Experts of a small language model.
Size: 17 layers, width 320, vocabulary 8192.
Below are experts of layer 3 (counted from 0) of a mixture-of-experts language model. Rows are named router (the router's row for the expert), up (a neuron's input weights, with its number), down (a neuron's output weights, with its number) and show model dimensions 0-79. Each number is 128 + 32 x the weight over its row's rms, rounded and kept within 0 to 255. Numbers have three digits each.
After each expert's rows: "gets" lists some tokens that make up at least twice as much of what it gets as of all text; "mostly gets" lists some tokens that are sent to it at least half of the time. This comes from a sample of Wikipedia text that the model never trained on. Tokens count by the router's weight.

# expert 25
router:084169194204137109155039127113145110119137113153119151125062092129153112097158099105101189182132123165084097131126128151089103214083083129146125102142140136115153113142107109150069170100180135127115092169124151119126099161181150091151085115
up0:123144106096147068122122144096123151089132130138121077136146042145115109108131094153080101094036148129115161163134158032091104126145139163125091131127093131109138129126159130088096163128112133122103112154108123097152091122118122148175112123
down0:124121100154111111129186123172139105139146092129131060131140103121132076141102122105166164135169138093112096180162135148084138095102171109141065158139108156067104136139157140134176122115137108255117142098105073133184058107117109168079088140
up1:113125127172161121133117116096160131145134181104117125102125160197082075145129119138101055137152158113165087112109100145097140116137111156094127197052131127114138075163057107135091172104151139135171082132119072139081098087128175127127122103
down1:133154084100102123052088100155131126137113130146199169117149160124128183163197187160166137166156136121065102194160145112156148127126115050159079144105115094141138149114123148159122103091089137143090133134158081109127132147097095184196146123
gets: ".\n\n", "\n\n", "==", " |\n", " |\n\n", "==="
mostly gets: "\n\n", ".\n\n", "===", "=", "==", " |\n\n"

# expert 19
router:157108073098119159101176094169108073135097113137194154150116069128159167176145124162086130128146148131129085121111155102212105096156100170150096157113100094095172089144141133131105115120098141099116143131157180117120090113165151165153157134
up0:104110123140111071104168115109161129130102122119087152151126100143160152156107143139104131139104165103136122209125095152148173119104167134124172167101137117124126154118087174143117130124110142142138126133148146142135157176142100127099126130
down0:110144105120173126133130139166046125175102134136137141126066106134078143100074150156123121133112078130147139114143149131132137164139178161135147134115113157126106104210152166138137159129175140100105164154188060120153126107109133122106092138
up1:125159143161144137061109147086125169095121157154131134179042031205105149120105151071144107087124147137112140096133146092092129089098108094103106111144101102197082141110115147144100136119146161099122170054088153167134152090109082165135133107
down1:193127167107201065102129073103154137155135088112135121065191124142139081154104113166157116126122118099112187131160134115233174114152161121126165178142173146160153121158122126144095090131139175137171112130130152088182131176132114121157115184
gets: "a", "o", "i", "al", "e", "ar"
mostly gets: "a", " species", "ala", "ena", " Texas", "ila"

# expert 2
router:096216104179075184130137161121162160181113087097159132138184129143090127163094158081088141108181124112189145099171166154103136121063110137165140167158125136107132046156094126117132112144153167139098151064138162148123144092111114142116074148
up0:131129115114157058122111125148117113097107133124080127123119109098130105107171137140136118101075145181046163134075122087155148102162247152085093154075121116138129148081158105178117141144169121158110098155104115060149120156128143089116180122
down0:158091170120090109140054123129155102112115081140121180175169215072093142081150142130101113100084135096125105128104174107157116076080130122117142176055096146071160110132152071172141121168150147149180060155116114147193135139106166098156099208
up1:045137071094106146087117141131142136182142141089148098119108083161138165168117113156067147105172163140142128113159166140099161113121090183116133168109162172152124146094093130098075176120199170122128084133126118180134076174117148131127115083
down1:106176140076154143197107139033148110159102091082104168165167138188175094170147140093136129159131127105138150130168132149102163129109109157117134141144139091049146088152129125162131118163121204119092143094106151179120105115105189156089103132
gets: ",", ".", " and", ".\n\n", ")", "),"
mostly gets: "),", ".\n\n", "\",", " which", ").\n\n", " while"

# expert 31
router:177135154166148148163058098117183102115071088113096144198064137095180165114125119104160120109146097137080116123121150126071131167101166130128135143138185157132138114185128147111150128100138170102120159106128143148112121093104092122139133148
up0:121116094081155108138111104173076135188153114138132112112150138134097094088111107124093141116125144202176141136124113110139127144174126109138181172132113019140163144100162154081131109096108134110130138153154142135175105147121162146158166144
down0:107125109111159106082165173143162188148105120131123157127188105152140091135159080081174166108124127078096133147142134133152129112107083138126115174086192123080132127106174155154100134104137152183131100131098106157089158115154139198085087167
up1:151193126102084187135112101153160101128098122107146159107138099126140155186135147131117126112145152166097155112144136115144122127064155177193151186112158056131119093093121147140104148133173119019064152074153127164118172155136075137132121116
down1:137118181137125116137128095073196188136074121097172161110106125169108149089124151099113155108145057174125127128107197122158140071107130078099112175139170083118159098164153119080109174177163138138155183126101097141122147142134085140085129087
gets: "\n", "-", " |\n", "|", " (", ")\n"
mostly gets: "\n", ")\n", ".\n", " |\n", ";\n", " ["

# expert 23
router:104147161157141087164173155170074152092153112109107118136130135148091121129109142099112114103096151136167089153060166148118094132094061110178132081108182127150084137134116121180174110070111052161120109121092149155113145108140102155112183096
up0:123177118119154120104165132107111133114128130130167116101134133149063103137173128115114127142096150089107076121140176108143122161135090135144151153100090106165129140121104153143203159171061107089207141062128141095160108118126096138117171159
down0:142149123156177173105152125114161118131100158116128181140192074128096131091129086144123164119098132125123070123166109117123172147146131127067148109159165135110144132082129127182116172092147172153178183142167110132202134155111070123102096132
up1:167098089143110072122158130142116093116103129121141179224134092132096181102108145178152160155160164132200104066098111114137121150149094058086132151094155112099101161108096119204139132075058107130112145154095129199160142115117154106114147121
down1:152109166115160133096107157102101146156118104142095105119103116195134131121157167160045116131155082164147091138117068100143191181138077188075153146127147135145169167147127139175105078145118129129113179139136186099145131099129118132173115099
gets: "1", " t", "ate", "ers", "\"", "est"
mostly gets: " t", " people", " public", " book", "ress", " state"

# expert 44
router:132094052076134090140183130166127180135118111160121058058010138097132144157102171097137102079150134134166162128155111105090145125172176148095114099133128168127090096155149157087150103097079074194164133175129107155176155120158118107135111145
up0:153198119148144118088136196142191142128147131099146119130135146111165140218144133120086107140127136089146106137115128054126147228116151127134201092190110191121107151104084172098147118107137156130114157118111084131129169089104146153139093137
down0:121148197086098154154149107118139139101129114137214120158161127131093135110136081156188108131096131146147117121114105127194135109127151161119107128114127085131191103115121138152168170150134088165203154135170146111139141084108154175145146149
up1:127092172131125123104136108204120128163171183148104114112160130118212146145110124105147141124114146104176119137163146048133141129124155144115116108121124113153107118149116139144152147164150105105132151095177148144111205144136169136146161101
down1:144137104139146106134069124119072078137128139120135095168094130188131050098194101093144158073100088157055084166125161158102181140142115086138142162125194137128102151127163112159114202120096161153150173116103142103110106098057146160137112118
gets: " ", "1", "2", "3", "4", "6"
mostly gets: " ", "1", "2"

# expert 1
router:113120163190150061123101174128082138081164157124104198172106103136115085122142168072155099055098148165118157154162117180070106146102148159117166133157107159195183089124118094106123145153181067124143117115136142096149153105143173119038113119
up0:134123155136135091109136166170132116185183116106113143097146101086104153091167165089145108121135211126097116107151134123114107110152123142159147164143162078145131145119090135172157138116082134122184212114183120133112142083129125159086168139
down0:107105121166157137122139062089161144130157087128133136159147106136077090169183126193132166098126129129120132114226153151167115113136048128175118077142083123057136089146135081127069121136065120147099126132140140148085100124142112059142107098
up1:061147154104109089112100028153107108138115104141171091121125079075210127186085148121114174080094158119195133120110119157140142100149066132141083095077155090173155131124116111185099166150106087149121171067169146120136147154115144156109137082
down1:094075138101134188158143124069135149167089176144142209155148113179143075129118093121124110174127134127075096146148126128178164122163142128158050103125147159170148165182133113166170084107155135166106155124175112086055104139143130118128153102
gets: " \"", " |\n", "\n", "==", ".\n\n", " ("
mostly gets: " \"", " ==\n", " ==\n\n", "==\n", " ===\n", " f"

# expert 8
router:114120129178046180107089162112147127163093099092125125129086102178080114058138199114134129129156115168099158083200101166072137198164126145142089162113173099149094090174183113074143119103149176136152125167082122179090124133149164161187156159
up0:101074115105136128128114134153137095162119185137162134175120122118139113100167126116065171171088125178106160117108175077156142123158178126125130153119157113140124101111091120138159099089131160113159154127113144113153082158110097117190142174
down0:171109095119127109098150132138144165082110136150152158188141126122173146066141148177127101132073152089087179173131148160181102138136149119049159115158147074094158131132098099121130111104090159146185069164127103093130141155105133134096159185
up1:111136089144127115106110163147085121187137164123130151097154163121086128100151111115049137107143132118134160084137172117110083117144147161134126131152125064135129078143113128126110207145132110145128150118148085104112097086141114068161094192
down1:144157154185073143084156167153103113140134113130102083117055147154139145143118154170164151156155146138129157188085102090097132133138085156120128167133111092138112137111171136120122134132092146093139114145129140122165141233107090136128177164
gets: " (", " \"", " at", " /", "/", "("
mostly gets: " (", " (\"", " '", " °", "_", " wind"

# expert 18
router:078116139152089122144140116113123100126082146137127097101084177123187091090118099099157139138112130131148182180109106176088127146130091129087096101159170123131128130120109105170107097120120194155129182119083115095176069156131123115140163136
up0:135180128123160161135144081067072122130111163118163103127124117147172144191094171153132153120151137172073117154057152114138135155100124141144082094137108154120120122144120107164093123121153175088147159118045175136122138147133128159143101108
down0:190088145097141147134149097155085106168083119130150143133137124115109168167171107096129124126116144095094134088135108124183108037114152089167098127132142097166149120232087188179115080086123107139173098086122090118116110122170116140156171136
up1:189159135134181095102144150142096135138109213129189183129100160093106142166143128126101144124131159155147106110116188106138123100097112160129103110164168120151111120088093184160094175143158100160140139106104110111157121111113158156123199137
down1:133179131146169154079138099109104088122103189136199132189104151129097193104130165110077077111109152109137170145132137062140143115122094172177072128172142135115128121132075141097138136109144125131132104107134123137143157122133118178116115165
gets: " ", "1", "–", "2", "3", "."
mostly gets: "–", " −", " collabor", " influ", " publ", " far"

# expert 16
router:076128147169143127182166139124189114181068128141110156148121163160095072114175149141145149142155141079104100128196144126119102183113100138105112089137096198163147115146151148154145121064132146145148135139123110125151149074147142109138167097
up0:117160073139153145120164124121131158157134151090071121077133080128088164128124135103134077129124142173168161127178154141108121124088144143100144177084150158128135068111153147111103165136135164146110164132118125158139110081114110152178134043
down0:129148101124114160133124134153114091075131113155110068091160095101110082117062175135182155145127157114126102115063183172136124192133202168114116128108141186134185158087127117099088097108092141119142125138066137113147127118135181065073194135
up1:088084087095105119172174168160140142121120121199138095155143128123097117150095136067132127154170190127156163137113130077117141125136162154114064160099085135125113090109117137112143145129109095074164140158105063153096116071083151088129059132
down1:156132115121112102159102102113126112170131109207141109127144144080155133095166171137108146102115177132154170117179170131174063101095099163111147174125185151136119074120123126149112060167123097143156192051138212100150084153108154080115153162
gets: " be", "ro", " was", " he", " is", " are"
mostly gets: " be", " Pro", " res", " sub", " Sy", "ro"

# expert 27
router:167094142118125091103122138137104206122184091108132143090044148135086141119172155145148112086175114179134137123163096069173110146125166127100147117109143179123153187118090153156104130165142104154122068179105131079136166156150156136168121087
up0:124124124141131086101159115113156034134129065121154144160160123069125148102150095138140159113107127155127134122143155099023100095144127077145088114090127141189141068080168144157085082079111126150011145113201125112141116106164110099106196132
down0:156101132092127138126112174181191122128114138140097091179108121120185081122105100185133119102155100086156127117161102171126141148152142063129109128121105153111149124096139146131091167087146139117158104161134105072181113093099141068157153139
up1:119146129123092093108098150160110152138083119100217180135095130146162134151150102107129193103112161117080087110114100139160135100121089141106112155094123169155161255125159113093144146116184137149140140120145138127058147142099086137104138159
down1:120130098157153124165132122154153129137130109149125136099127089107139146174158114132111173207151145090147108124115132170081130114189155061059146134129096098107097193140141070120137180155111188140164148139094119123143116138135157148097146118
gets: " to", " not", " would", " W", " w", "e"
mostly gets: " to", " not", " would", " can", " st", " may"

# expert 4
router:164124146192044086151130148104223161144135109108085134095154128114133116144081088118124187096138110179098117174136113157170114090109153100081193147144136148169128094094134141140156070127130105149114101163130137104113182166142155105132088121
up0:192137117134077089141116136173130148131145120135116128126111144111173162088137092116121177106085149147059121099074122087171155042084255115080120114131104155126064142083162165176129119099133142135106100095115091103128091119078126150136169149
down0:136024114172132116147106065099145101200142118197183112178096155174098080104174069087148153139111146121114113115102153089165104132127158110175085145108145115104115078118146114119093142136087094112135141155100158183122153162156110107138172131
up1:130114123106114109079156107104112146155130108160148112149115159130157116119132108176112101127104165134146117255133150124151131186120124178176130082178137140120113129098138149119128116137150053193148107107093125127135171112124156187145156112
down1:137115073106166130119104086169122124117083144107093114093185151094123171111170092179119172144170064170167094081142123153141099089151121126154138164137140060108111151128111089078138153104120174111162090126140190147174112173072140118094136118
gets: " was", " is", " he", " has", " were", " He"
mostly gets: " has", " he", " director", " man", " critic", " author"

# expert 21
router:145067106077153087152147102122111134111094127114107105056191153160095084075117108073124124165111113122157148169123088176091093185154058118087137092127125149079089189126111088127148114120084138110144117173134128112203074143141121090096129149
up0:136114162095115151115167170141064118128183075120137162114122114164081122088166130119100127135159156073107145088124137125122137135105124111149104137044072134112145155055000128129073149167120127109088088225120140095123083103066124123157159138
down0:115129116170171200159121081150164146129174102067154189120144132119143128116178176149111094121137136091140055125162126122102131067130135162103200138085156130126178159101116169140127122120119126118111105148182174070127088144195160076099146087
up1:148157184145069132132125128110098088121168147167180106135146105129160154167144119132109156109130115128091041100081191063171126122124112171093074092168094141149148125115099151136112143152115135144114126114092113115110149135094097139142171111
down1:111151129150105164188137134156122152081167138145146097129084117112151114077105139148194164065173142115127149125146224187152157159123168132095130131118104078132156152152118073093139152109098143164106129178142156137100164167137153090075065127
gets: " ", " |", "-", "–", ".", ";"
mostly gets: "–", " ", " +", " −", "+", "_"